Weights of a small mixture-of-experts language model, trained from scratch on English Wikipedia.
Size: 14 layers, vocabulary 6153, 50.5M parameters.
Experts: 128 experts in each of 13 layers, a shared expert of 128 neurons.
Below are experts of layer 9 (counted from 0) of a mixture-of-experts language model. Rows are named router (the router's row for the expert), gate (a neuron's input weights, with its number), up (a neuron's input weights, with its number) and show model dimensions 144-191. Each number is 500 + 25 x the weight over its row's rms, rounded and kept within 0 to 999. Numbers have three digits each.
After each expert's rows: a language model's description of what the expert responds to. This comes from a sample of Wikipedia text that the model never trained on.

# expert 8
router:490519495498486524506538503490533500467509475502447479476515528515512508506482520508501538498495535526515494489445525536505547524482473504506474
gate0:448528480512488466509534522494507543492484487475502522506517477545501536545527491477481491506492496491498474501510517495492504535525461515485449
up0:489488510495461459510509544489453478465489499495496511497507501484494513552514477498516529523530509472473483540538482477458538528507499488544547
gate1:496452494467519496501513528516458495521470539494536455540508479540463516511512504498568491527474481525496495451496527471507497433488510518550470
up1:460499522481503474471511466533501515524529541498558502495519500498502490491469538506523480509482487507434496439499531494497507507468456508506536
gate2:473501478504518530478488509472488460504531480492493527506518495521515520499507494502510486485525470487522457442497482557469507541518495503514548
up2:484483460465481506477498489481442471523501539514495519492503473507515485513509520533471505534533463493467490487513447539482498499512505491524508
gate3:476480526496521495526519546497522536465484489489485494498489481496496473456471493464508510447475492484504537482505489478492459515480468489491469
up3:459445521527487509515505555497469532478468469504480500499505470500520492496465522502480517475480524554481500473486492513499487531494464472462480
gate4:501527512547476522506491539470432526527491508492483555491504483472508513523491497498515573488506501495487516441504516494491516449500462470499560
up4:528513485526493541461512529460501472536488510488498523530479465514489498524470503463529518510480482462462479449501541512484518483479485475518530
gate5:535470530494494468494467488557484522512444496496498493533518490494481518470490490472469462504450528529517467491535533467477481491482508508518500
up5:543504508508489481520464509557495496506475486508487523517502493496505490445498493446503494547448512546528465477493516452479473525481482531485476
gate6:489479494524529476509540512505497494486478472490528508475531473473482505528519467473499443529514454513491551501498541500479513519532487469545499
up6:525485506496506506500525478516474520508490496514532512476484450500496495522527463456507483504520480477471509529511541500485510533525493524529487
gate7:472514503466497478499472525453516500520478484521461520503553509482507486510487536470501522485495500531503526461468526526493460499534446532492505
up7:507482476453471504520459519446515477481495478536483491467563505475510472516499512476526499515511491527485507516448527525485500518507462531492501
gate8:489481502528498491454500506485523483512453517493443513478521507527510511501502496564494501480480526531544508510494554493492501499464513480490507
up8:490488487467518521460502478469517483488491514504476539500511499496515504505533449514461471529503499516514490518482549536482514479459459480444537
gate9:475487498499573491533518461494545553482502481484470488567503520529490481483493537454461454512477535500503513497479527513507491533501538523435488
up9:481498488533543507529518452500538527484534484507483513524502501548491480489497528483466453486450522484502482472470511525508457489532537563458459
gate10:549503463518485491484492472493460506489500502480483484517528458489463485496519446493535513558480499562497497500507498469482500485507503530492499
up10:484487464528486500508480529517488525500490482474495504482505491529512465504501505457533494529486536543505486522473486499467492479508514499484485
gate11:509477467490493490501500483494483504535475527505519480532485516504528484501494514543471505502514491512455519522488528479479524520489485454462496
up11:518480485483493502520494480502478531522471515490502455508504479512504508500482465517510526483537469514495530515481528481485525494461504492487511
gate12:543504525541449473508483493518503539495503506454524497506511466498489527516504518496487501587552500551527533498514524517504496551560505513476510
up12:541507519512438484482515527506522496469496508439527483520556500488470540524525477488497497557531531546525513513490516520516490493547497500466509
gate13:497488477534510516527482513519541549473479496462511507479444491551526488533492481494512529498416529467474520505420569507511518498492503483497511
up13:512518510531540501546525493553545565488454490485534520492464479510535488508464482486484515521451512497500524500462526489508494502508478509493538
gate14:461507471542514480473485471465508538486454558468510495503530503475548522489531526476535475514520468496488470481489479515540527496498516477468549
up14:503500486535510459477481513470502567525499533529477496492541483503524538525528526524538506506521472489510523517501436509522495499509518503500516
It responds to: Mid-word consonant pieces. Consonant-heavy word pieces inside words, often after st/sh/b onsets, such as whel-k, Hotch-k-iss, ligh-th-ouse, mix-t-ure; also step, head.

# expert 53
router:502537498479523485489558531540534498509538487514565517539521528507528510481501508464517474502459492505489466519460504506491502516462500527475495
gate14:543522558471470522472491518533462517474477499486488493515519536549514478562443477479470494486504553538520536488506542483529493520510507513491489
up14:535494492489470510500515528482511475509489455508487470501497504552541486525479459456470481457489498514495509500503511432509526562508509522499463
gate15:529496521516503492490485425505470522524456530515491524521514525528508495533512446496542528519501471506489500540509578453495482538471524500526495
up15:481500487461487429494522474483494498517441511494497503519504530538486504478504495497527499520508468467512470530523514484507488489475541521523476
gate16:551489515522508466538505478513493503492522475511498508490502533496528477486513519503531561492508495524462482482509525508526482507482509489517511
up16:536500521517525449563477494547500517474470461526487491486533513513515516512510515498538513494506501537492486467519527500509476528487548481495526
gate17:486539506479484530511503540533503517518514499472510546448525487481517501449512514492435515472521469536477489528472536474466525520506488477510487
up17:488498477473472539514521550530503500527514493499504507446503492475512479483489511478462484516520486559494470526479568519472506514505499498505507
gate18:438467534491471539465504504454462484508503466506549535533502515508485441504467484530497455517488479534518512504469494502528498487517481487493475
up18:488471516437485499489481495498469486536501460485524528554533506540499454485506500535489469510484490497538508533483507468528507478512497505507488
gate19:525487532515520533478522555488517480472438488501508506511470489515481487460450495500476488523504508530485491536467522475512490517500508433547467
up19:506522513526475499499502515519545498475494477460507505509455522504505526463525560498527512516494500530483510583499502493515494519483497470515448
gate20:487486493462514431446509514524485466562518519485529498543518468486442482490520500521468471513502504467510524492479498473483518473464514508519473
up20:487507482504522455502501495522486454537514507483494508500498489472498486524501465512445481505514533515510516489499482483474517501464527530526524
gate21:486563516515471496508528516495504499530470525501519501540506467506496494544533498456462517467487488480477487539511524518497494501511494487483489
up21:486518520523495496522526498511498479513473555502529504520512464489496546519532481445469466496505491421482472529490570519462514439505501504439519
gate22:480482508480521541467480513495453535530501460490519492574520488562484481539542485506505491473473488504489499464494524485513491509503495520499519
up22:479514511490532512464513499482515522531525487515541511530519491583510523530515503513500538470490488488477504480507529498511509489498499513512534
gate23:522551492490477560485492531533495502502505494509473512522499469496480500541461483516471525502491495472481539493508482470501523485468526568506470
up23:526542522520499583479503541539519474475505463506470515505500489466516513539486478492465487484458535489474514478514498476531517497507530542483475
gate24:498492476519489509525504512523497495520560515521494571489482503483518490527498478513447449555456484457469528495495543499499482499525513491533500
up24:496480482510476502534522543499490447462497524536513519469512482518501507463523476488478484531497492483503544485463526476473540523524505478513484
gate25:491493547528494487492473455500464494468469478483510500498518499487494521512475475498502514506525513470496498544534497480457520490501513467480509
up25:496492536523532486515495456483516511478461491473492520499501500496500508528460471474514517483501507476455492549537461494474529490503512513452478
gate26:590496506549477528473521459521497441509504490500503500502545511513457503493528506489452540497471498496508518512519508496505492521494491502494490
up26:557499461513454477504506460500532482514472540489482471504549506524506558507547505494501480493491531481507502510488525487523490506487487490493513
gate27:503516484490481502507528527522518499500507536499494536534501455487540541512488523488516513522494437514487509547508494511520506570510484471491500
up27:510497478487502513481510510523502490489475532509536506526508465513494533506483513484497491548478432507427504559477513495541517514499489430549510
gate28:466490540507503478474525539526511496540449498471491495508518533461530492514529470482487477513488496492487503516482478494507482515524455504497515
up28:446487502502520468443512520529500481525467511501516518525511506456523490533546471487497479484500508520518514509496470506497494516494468471495491
It responds to: Passive and copular verbs. Copulas and participles in media or biography sentences, usually followed by by, in or on, such as based on, was released, published, located.

# expert 33
router:518487477514498513487502480503505503451501506486484496453502469528469447483463532506503499519513471548464530501492522487521534502520476472479526
gate4:473471524481480519442501473496479485481539516483494500495481524472491467497482480484495504492487489476515466531489475555486533487513484527494545
up4:448452500537490525529522475471517542508551485517498496529518488478509530541459504495486493516454500513519488487509502519460528490549507518526533
gate5:500468502464532461489481511576498511478531478507552502488493531467483557511481488491529501492495508516511518510498510492480479529500485485512470
up5:552517495480543477489500491580466528471534488525512512504471445500486505487499453484510452500507480533497514472495491502504468516532505485480484
gate6:488516500486498487447501481463523525519511497496492513515491510448545556503465510541472537512513477516531498474491471540511478450442531471494516
up6:490551493489552505465502500462523479491529537509478523537490501457479515486444523509456502523498491542498514445513468502560475415486495489506510
gate7:515519498529484555495508492485505508500499519484486493505523480453497503489509499533473505480440540541514471463518513428457467476482465496526506
up7:522540491530506553506516523488529486539533514486445435534523482484501498494487539511494522455478495532531459473494512483480497492505469497515514
gate8:500495490543474545487505522496517528494493436496517485530486532460510463471476477497527494468493505510512532513522478471483478510472448487483492
up8:509488510511430521491508511511519510513459497450506484509486502517507550479471513513543495504506498547549476516505512466529467517495477522491495
gate9:537537465491505507487541489533475495527503527567528467473501501528514525558507459519519542492482496501532498526512463505503433501486482484480495
up9:566487472484504481507487508516529491513463470479496487488503481525531506522513451502530493463496517493491510515505459479515461488495491508520494
gate10:512495509477477475480444526504528506435529524520483462469512511487519483538546522463483467480530501546498520484487501509480537507522536505506506
up10:475471491478537494518501485545517495427487505485514476476502494476504507529471492466476485514538487528511503518506512480497498512470549503468533
gate11:475469552510531474488480487487521511469499451525459496470477459527559498500488498525499451492501520526493555515483518505438545584536520510486436
up11:495509566520527503509510436488518511497500484488468470465482452500515497523468520531527515454536496513510546490506515518499512536535498519543486
gate12:470540464537494516499503484480527525474484517494483511454566442507465461503492509476515490462501491464535487505493503503482520505478548536474526
up12:488514505521507502463517484453528523502478558507548509469557497500501476520482492472470495486516461475538481501533531503527496497470523491499545
gate13:460471515452525467530527466527502514483524499497492515483491449495496491517498456535511487520495474512503545485500536492504497503441466503479505
up13:458474508488496507489515483511480531482543500468517498481526486500502512580519501553534520537488460532509484503498543504460493491427509500529482
gate14:497489502460533496505504475501491504493500474490510514552481541490503468472551496529531472492537470493526475478524504467535547485482507513499474
up14:492517517502530488478498493473518532469512503487526496570532530490551493487557512495484469506528497500534474451511487499523523509456475485504465
gate15:497509541550541502538533456512503473495518486490516475472499525502485483515542509480492489517516484447508524480478511509484469527480461506515539
up15:502501539532567505508537494486523457522523507520475480456494512500520488477552499477525467534546492462501551490470524493490472533501477530523522
gate16:543490508494500522492512507518528507521526474515532457501510483520525538460544507473515560502484533479520518519471478482455511475489495523513442
up16:525490488517492483481492484572530526577533490509508491500471514492580537527522494496502541523502504494497563538473433436484532480516531468538484
gate17:480503490516503528475474473502507463488511477472528489507522497486488518489518480512492539553495498514545495532462456478485444489516501512482535
up17:491490458491487522503519463503496473488510509497486513504514503498484528490497461498546483575496515508515482501464494483499456505497496499514491
gate18:498509512514462469515493497547481489483492504480476524487480476493486455523449494495524503498522490466467499487465454487514481517491506552476491
up18:503485502577486507486545543555495516506464506511474500491529518515467488535475515439557514507517481460494476489508480466475536516512537466486491
It responds to: Verb and noun stems. Opening stems of ordinary verbs and nouns split before -es, -ing or -ed, like rece, caus, inj, chang, incre, and reserves.

# expert 10
router:506497571517462501510479479529521503505523482520493524445491488522462493470499466532524512485466461514465517465434490488498514486528501459513532
gate0:454480497531491467500476514513500494520520475567534493503526471500468544512529533506486484536471489496475524499477523516453501464524500503524541
up0:407506485504488485508456513517511526513531472549505525482496486485502513496506478449480497547484506526442501503481501544527530488516479504508542
gate1:557504494511521515489533504524495527498437509459532522503444480486486459511517514481532460467501463535465526516475505509480522514493453537508490
up1:477468504506476479524505455507516530497478496474508446518533483491485465457500480504478489488518512510500486529518496501484462473509495490500521
gate2:480516524486511507524479511512493541456525540480507507505533465483493503513470482495480500529510520521513518518481499492471514475506497525552506
up2:492506532471550523517507463491465564474533523503526522536530492474507451504459496504506522492537467503514519516465500514464498486513484512539513
gate3:476469535488480462479466508520512511506499469515513508490528518480528524465463502516527497531480502496501477483488495518499528512472581514479514
up3:486490490494487502544524504519538522522479480521489486477492542501532507435495494519528513519491520472489489502497490478479546499469539540507486
gate4:484467511502504550508508497472470503509504512497471504517518475506479510485459484536485510473534507505493465529487529467563485510486484480508503
up4:507476507491491568471490508467503468529522531520512529486510469509492522537493466509533545476476486481485486504432479506510466509495474479529519
gate5:482475500517537498494504462509518480513448504477542503532538524534507494497490479502528515544523504495493484473454540479528501466465489509477431
up5:476465511481526511521537454509508516515452491520506446489530522509486502548523489517488505527515476492484494510494499477540518477517513485471469
gate6:517512421499521494474480484502525504480529463450545509482519495548525507482464499535489528492463515487483489507471513466536478506518495527520467
up6:498508465517527503487497467501511546464516490490525483503521478497500484521477474519500454483498495480467498504517513433577458522537484507526476
gate7:490505480531484563500495500504457481501491528494474455508530498511508477497507460488490523527514490533489495514514515511521479498502536503513520
up7:473483465491414529482508493480516492517523500489481506476509502488525497524498487516488507480517466537508484516545491524495484472482540484559539
gate8:508491482475490478484545512507512500487492516515498471503499489475506521521524516523481531499476501493501476476482530510534488545480468513502514
up8:523515467484472479495508528514508498509526513540472497476501526498519483509512521533490535508474513483494509552510499520505491543519502504535482
gate9:496468525515487522505500475511513503459476504502483469496511538511512481474507510517466509510542499508505482479458515490524480485542506491491506
up9:480494513492497527508497509564511522480501517480520457474497514535514493493472499477501538517505473488491500496494484484494475468520484493538477
gate10:467468543510488452490443524512535490453490510483480501493501506452500475529513479534509446509533507500514538508511464489504501514468503492526501
up10:473509510493475472515448507485508501465517508506540503515487509448522505535510502485523462498477499482524530530510477485559486499466480489507503
gate11:488498490542489523515527566454547518475485515514500520506478477518468466495525507506511441486464497519478504455493529497487484529508477495550495
up11:517511512544533510499526558498516546504502532505517480515482495496498455473517497534490487474493503501484476497509529509472515534486540515564476
gate12:460533505517499460514419487524474528510518495473528540485544502466523500522480498496490517509526497516545506531478551535512512499507487489512515
up12:508542491528536457503452527518508522516503512524459500478477496503521515498500496491512519521507501524522500470487504499524515516483521514443522
gate13:544533481498476505504459544502486519517504525523448498509494492467471482550490513507520493540513525535531489481510504500503489494522471518523498
up13:514510504465478561503505467522460508527536493516452497495509496481460444496502509504489496527476517507513495499506487494495492478500496483573510
gate14:508494495521517508497535497516511502486507495517541471463487482539480504514491512520539472538537491504502465493482520471490492513491569519512475
up14:486453482550497506490519501508519501472479492480548494463466511544473487527521528545536482529500479515489462468485487520504518507521531508528484
It responds to: Word stems in infoboxes. Opening stems of common nouns such as g, dist, municip, port, sub, ext, often in place infobox fields, e.g. Government, Districts, Municipality.

# expert 19
router:517535513506527485540468504494518488478495441494520533470509500486509493485480507467504489476540432505461491503486511573484487516519490525514539
gate0:548482505471521495480494504546505506447452518501490496498491477545499446483496484501490512491511472502476502518482512530516493475495485490501558
up0:525483515486555473483540501521473480501507524487497452517505499546494504457515484530480516527512468508516487503505500525475504504475483481474528
gate1:519472491519479495531486466531486540504533472504492500465554497527541491480462520472511478507497501506505500538461540469474494576498546483465491
up1:532491511518498502547483474525481521493512505524487475488536458493541472509521500471510469488463485528506480529475518483515438550437502480499496
gate2:493526484529540478519521493472486489501464483477476516507494488472479505495508513506524554465503486534438521498522460525530541440494530453523478
up2:505539487532536472493520485499539449540491456444473510526470492531452531481465532515556521469529518495462495478537475512489523441507512459482471
gate3:514534492489497475499473515536481508501508477538427519506491485512495480523474537479492474491511490501490499519490497498469499492496526507500516
up3:523509522528513524519495477512455507491505502480491507507504475484491459478504474512472544497480514528493475535479505529500440479459526521447514
gate4:520472509523503529439484480493478503482474511529520472488543528462499522530498469495511538548504468483504552513475508502474460504515543536481515
up4:510503527517472493447476507500530510520471518524525524441530509461485526569563516464502539531495474530513535508514484507521454537492542528508482
gate5:471508502507516446491515507488481526486504496488499511479509496472470500482492507526544485492507468481512512446513475498522498513529511540501545
up5:461499449532482482519504510523507487436509491546515520513503522438430481497499480519504486513470506549488523478526478496479504475515510510514528
gate6:506500511513526509500494519499530520505477518467530487512507472484494451521503475479494480495506504471501447472494509494522461491517491515493523
up6:498469480525503517501481510455512474514499511485496484501499508496531458522486495489506510537535485472477448484484538528475440459522444536542512
gate7:531534447520487446486512495487488515479440490462507537522487491504499524483496475517487481516511477507487494472485552489513476500492521512464513
up7:525504507483488455492477486468538489516448489516543499532496497481535484498518476503535480527551502507481513502486589506558467557490500518455503
gate8:501505495518518515476503514479522523458509506509478481490461489505489514516524532491502487495509513538469522535468462497475483512537474554537497
up8:468488558496505507478502454513503515505503501467472485495500503544532528518525526496533493510514526510492474543483469501515527546527477548518491
gate9:522474477530460514514477478511509519486490530466466479515506547506509480501546503486546523497517497533507480534507529492498538490531521496476484
up9:496509507495500496493496481503479543468477526476424473514520503476477493469520505487525503477511498524477484501521506502517555516525495510487482
gate10:500485494486504514536513514529518516477495501489525481496475445509474472480459514488450539528527496504462485495498500487488528490522470483513498
up10:456478487475536477514490543518491517434504489496509505482476453502477477518476503505483540493522495526470490524500510470486536476505473481482505
gate11:519497464503496513472484484499494486521419527502503500536462485484502490499494497502453494463455459538499516497508502483498505456522512502476471
up11:511519484499441465509473490472525484499429518525495494503481483480495509503483488516470501461477475533500500545511478488482533454516508503457473
gate12:472526537456523484512520463513441482471487516470483491527502501513480480460450479516455513500544505464469526517476492505494509483479481488488520
up12:492491494485458492483529499504516492424467499503502504502471482528540508547494549476466495487526486488469488480514466527492475508533449509439499
gate13:532537518473492500491524488532516498515475478513491494485500510524537466492499525497510484472545482472491506485514495484486528500501528470456523
up13:531545506456486471487494510496504522507518485437426495495497503527521473526494504467499460473527471457462503506520523486479517509497534497461507
gate14:426495546498454453512509483498544500509490511523531502545503499485504518495494453508470511510492448537491483504506484456504520531446510480575505
up14:444485538505441456514522499517506490523508487554530500511490467519512483519513467501484504547485453554507495497492521473499495513474497485531495
It responds to: Sector and ownership adjectives. Adjectives and nouns naming a sector or ownership before a noun, such as public, private, own, art, social, military, National.

# expert 20
router:485471520482461495525521556501491498492509508528492510440498499544511468478509495473499526502544546470498463529453504494504499519503507513535466
gate0:478493486463504464499490459488478495473505528480484475487535474507543529514478503495483477552507488464500475520470523523482530534538484567482502
up0:467517502525512487502485511490496576508503507451471509490517490518531494547494527475533500516520460475458551496494500516488519522509478551519529
gate1:534471561484490443506512500498490482485503501520458529458514507511542515540533486498509479461534507478526487515486536485492485486503509505495476
up1:498516588513504490490516496491483491484485517524492481496474534502518473502512484470498491485530515470496466508440543487478454481469475537516516
gate2:520544484514486490558471475440521519512534500508490500478511507527512534504474486495495507519516487495533508467461482518532512503486498480532509
up2:477525494482524490578477497477494533481493511467528502491564484538493523534453457477508520519467513462527499466492498516530507458487472498492499
gate3:498494497504456476534507525543496506505484467528500492527526484552481462489515503456529526491499449524459473518516492532489537506429510458511480
up3:527460487514503484531535556570494567482472466491469512514512507564502464491510515490528501502539477509464538533516535497499538481447506474500534
gate4:477506499513519548538450451555466555537530500500499469462543482506499507486515511515506481495497476505508518472511466478481495475493544460523498
up4:520508494488518518533484469557489548519484465492488482453551475513478498472463476457501481513501510503502512508487502493461465474499527494512507
gate5:569489489496457483549481474499492478528446492509480543468488455457494520475467538478545482469496496522528487501506514528527481466522470506519496
up5:514475497460453532518522489508530501540512512474518468490485490498493501496465515516548511462480508565513495486465518513532468492531500500557499
gate6:508478536543508491549462506500484563504508486478514493500507522499468471519468548505529501539503485454527471527460526508524480451487474441508552
up6:504465491490504530536512476475514566495509498514526486475489511456496499520446543499540498603484493497515475485467504525515499505487510467480533
gate7:525474555452480504509494525498493446510476488463528479527531482516489549515524457481499499500519524507524544464492537471533486474507522549491472
up7:465499505528500521486491492469511504484510480475511452523488483518466484457473523466498498452480515496512512474497501517477503470448496520499509
gate8:464428535466479483476520459509552478515485488508501476476567494494502515479508485480491493505497452506474481513472489532474507502487522506479538
up8:510454515469456513493513457539519492516507527490492444510540470491506476447543501467512496444517495526479483537499507503517541530495516526501507
gate9:526467517491524472493484544464485555480466468471507513522520513506491474534527507537485497558478541515503492458488542519488500502480487500483494
up9:504480526494494500524521523486515528479468516483500478506522510490483473523581502541487505547541543508496471491499504511487516509485496521502549
gate10:488552525500505482481473504530521570495471479507487495464527491461455510501428518432535504453519510516475492525514538499465503480448469510481484
up10:446519474515502483465481533522526533513481493521470462487526498466440498484495481476520484488510503488509483530516532496518481518475522515472499
gate11:526486475481469511526492525522459534533468490463475500505554463561470514471461495496522525511478534503479513481462508515499472481520519512464496
up11:481475517435443500501503506504512517525479479497511520469498461522515499510480520486553505495517501488488507488495489481490477486500552461454508
gate12:501474542514523454502455517514501503524498543455516537492506533495470535473506499487507532537484458466495507485493475491530505483535513493544509
up12:484512465503494509505454511488507509493514526513480498500491496469484511496519448500514500571508490521509500506497470512498481487526514514566524
gate13:510486505476494520542467500518495525508476506456506467518507481481506495494502477496493511446516491505588518481519489530516512521534493512468525
up13:502466423504455499516511513472476540500434539478497487498489475487538502488465492473455519483505523513534538506501497506516505483474497512468534
gate14:454465488496524538469461494479504492479500489525474524492480497495489457510506500503520479483458506516479505517470506467486466497522536480502511
up14:508485479487526524518476493507515511437472452511512507489505525527483437501510480543479493460499483525472483520467471466487489482511474494531493
It responds to: Vowel-m syllables in names. Mid-word syllables like om, am, im, um, al, h inside foreign or proper names, such as Esk-om, Montg-om-ery, Doneg-al, Stå-h-lberg.

# expert 9
router:493530506495512487506520551511489467467499478488523508463523490525476492449470466507520493467523474506477517515482527480490547472508539476506508
gate0:480465485490511524530468501478512502523509497514494517481477526509484505513479528534494505448496514465505478486500532532521515504521545465523506
up0:477467507494500526473469542499509513493528476507560493501504517492513503533497486541510482477545487506483476506455532519516527523505528507492479
gate1:495512503465526516466498503510500466496508478509471503482475492514475458507475508511501527512505522500499513525448513519510502522528498506522480
up1:488508488473538503508524531504499477486444514516505461494480492470518439479500523482476520484460496555490519496508501495496504450514498492511512
gate2:502502492545525520478531526549514474482480519507530496504505530521537507511489510493518508499462438555484514514459494481512479491498552495482542
up2:509479501491523519463488499508486485486471500514523516492525515569523497529480523508531536511472498519483498537473472522513475439564543484497516
gate3:514485531479509499509499492488505468468525529545470477528505473526475525479504451492479487519522571522499501465515447491496499491493514499499460
up3:473515545466512501491516529550466493498514498526504496540469510534470501466461468512543457530535550499481482491495458495462505447473526517500460
gate4:469506525495538453497506510522510488505535490517497522519503483511503519464474495522536452464517464466518509536502503472484480493494516522499512
up4:453521539473513467545519477547503459468557496520497521499525475503483510460490465520496484487477470456484517496498506449481520501498561490498507
gate5:467467499512525487503500494508521509450492453463500492520500514501492473468489480511502526488509547498513512540534427489518477540460546506503519
up5:479469504527529484528506506502514490459508473490505500489520481513501496485537484462515494498517518495483535533503464499532478568475528516519510
gate6:518523459568518537498518491534479500531478502449437477514471468531480486487547541484513505514493493494486531516511567507525506458473514459484523
up6:496543498552487502513476488512494493545469525488463454527497498515505504494544513477520489511504527459467495525481539496513526482456510485503544
gate7:480518456526481498470505504488470510481530503545530532520519550536481479473484482492521486488481501505505453510488543502453549487523497501515538
up7:485484485511515490470521513499449499471498506497463503544519485524481489477494484503507484458541511497493458495517511504481549497521519485510520
gate8:479452524508475507541502524544535500553461507498522501479505529483526501524524518535533468539523490480512488559524501534455498516488501490462512
up8:469506531519477524513461522522493490499484497542504478499482528511521445507507497496510437526545494492509484524482560494473506533509512482471487
gate9:484504507517519506541496480503480501483450503524542527506506469568495516490470499480487480479449533487511524461529480508535517559484479501488467
up9:499519476531508492517489487506466518462503479502500525477476510556506452461480514477481478461454522500500523495498467519533496565493526486515460
gate10:481533472531506514509508517538554472516525546475530487507484464485492471516498481490502505546475475519496499510445540457458515491530468502537470
up10:479516497539560479472477551511515499516485539461499549498483447475507516554507495484497522528490462540482489524497506476486509487516464525516413
gate11:511472506517556559536488558514513473516483530471542495513470512481504488484503516457493485473519487497491520507472485493490536505501538490490499
up11:494458491525503521532491532517510497508463525448510505499507536486471482489479505495506539496535485491511539519487473491545518495482549478539510
gate12:506508554542493489512509474485487498553514542544468476518534475467497523451491514521491522471494518503471493473461538501500494501472493492497516
up12:527497525532528482497505454501497498491528540510469494505538467470504532443494497555483494465481533514475483458489529489482496490492510494508514
gate13:504501526485517466483424535492497505517534513504492554483462506492499513549448526468519467494530517531496488532502511487502505492514525479509512
up13:488485536476515485506502513516477471522496471479489538485518488524515460521483496506507535478510500506516523527484506498555490486443510485504501
gate14:486507523495499488509493490491515508452525494482515504525555494489516447508560499522510485527479493484506476467493463515466497484505468506486494
up14:496498516493510429526498490545467537473555496458516521502546504524494508527501501510484498544509512508493469459487518466471496473504515498520457
It responds to: Word-initial consonant pieces. Opening consonant fragments of split lowercase words, like p in pyjamas, cl in cloth, t plus err in terracotta and terrorist.

# expert 60
router:450471515502509489469518485454464475532455502494494471499477516472504469511520521498474548460506515518511457520504501497505522516505500545512456
gate0:488516484510483448482485492518503514492547527508464524514474502513493522483511482483527514519480476509500490483502506546478505479524520482500512
up0:472526510505492450499498449475492525510520494501502518531518521493511526480558462480515533507492491506518487468487496525508488454474503496495507
gate1:523482525520500486513473482503482457498503517502524534513550494486466486491533494511490494490499506511526487474475532506447492514493504522479523
up1:482499439526527435491483513476515498517496531450471540501485491479505483484534519513511500522486532502543520488515505486472518474479466533462497
gate2:529493458512482523529475459499513423512478487499484557539461508483533474522482519510490484481482508506485524477512526468476501505487521503504497
up2:541503458503469490503473471492461498492456517507511523511477468480511496498516521518505452466446482488503526479498487450505523476537504532488480
gate3:488493460477508494476498484479508496513470510453518508514515513460534481486510500503529554509494512499521473492530527500468521492496521507494526
up3:507464464494486496491513510498482471519510501472516549535521476505488478497481507499514517499499527483507482493502518487475493505498507527456559
gate4:513494485476504549443473504489469485544454506464536459528475506548510533478498463512481496522450501483542486461542486478488450479510494549439456
up4:490523457507549516473508521477490516507520516487537459474485520526477532492471533508502486522482483485536529508513536478475507455499474513488477
gate5:496523514488544491491503489471459509491465494496467524553511505506507498503513521518473492505521525541485517534514513511476479476473537475526508
up5:503468500466539452489537488500488524497464494488501551452500542467525515521516457522532498509466497516518509476500561520481463486483527512523505
gate6:517454505504504552501492517458489513525501503513462455482444501474536566510493494472526506538464498505487493477505469467511516514531500499527458
up6:500507465482544567507527489480488532527493502532462458511473495510505492540500521453531562480452546498450526557534489506512497511490494489537503
gate7:470508472477516459511516484507482543517476534524576466527496483448457520480547489498530497455532516508477510519517491502521483496499540530485504
up7:478503485500485470448514504507496557505511526485541493479552513477444522490514450486552527447531460531498488518478490522522514462470485540461510
gate8:485490572517521497498501508490463502528519512447504480520533518506463504534536495479454559493511496551497492506519470487505469507475518504517507
up8:495477519499469478500496509484484484495493529489533523496500516523476518516487527519495488510500521537442472512482468491482491485500492545498465
gate9:540477524519489508526471527511477506522483490470499489520483506498527488562511509515483505510494487462503529499491476523496542491505489546498473
up9:523492513457538518534529524504495519492507533496480499545490496458508480570504489529497507509515495483547484524496500533496498496503490561457459
gate10:503500455468470487455487527484505520549511485477503476478524519503516466479513524467509467526514495501512482483541466529483563508488519503549486
up10:529530450449507503497494543484487508500474495484499478460504499513502492526505529491467478519484515485505499499527485543479482514519484517512488
gate11:507509464560507503494451510498486467507495529496491490522501491505517488535506509478505532473477506473556477493522498505499562575479502535523482
up11:505503478487494506498464518523488501518486545477504518498491508452479465486529510486499543496486513492510498504522479524468520555490510518519476
gate12:482441520566477511485516531476507496504451462516509497480509495518484488534535496488466516556549487474525463515489531485523475513515515509492518
up12:486441522499484497467513500490530472512527493500498499516517482502428475474488483490474531500546499485512482496473540472517496480519496519552556
gate13:500492545477512536471517503491490512468466488471493458552494503483501507514460497507498490498513515546494516527509456481538500531518472512491542
up13:493534533495525516470478513499507499527503508458479466460481492486497474503487507479499524499510459544470489532487474496522478534484468466482585
gate14:515577534490505500529470490485439509498495557529515478539516452477517507446495509502469474467506519530541507505510502460466502486492505501472525
up14:489496518484504529520466510505458503502487547533485507485484493495506521492485491493488477467492527505514524510490478508474541546458529497473573
It responds to: Syllables in foreign names. Middle syllables of Spanish, Italian and Slavic names and places, such as Cucamonga, Dinamo, Niccolò, Meštrović.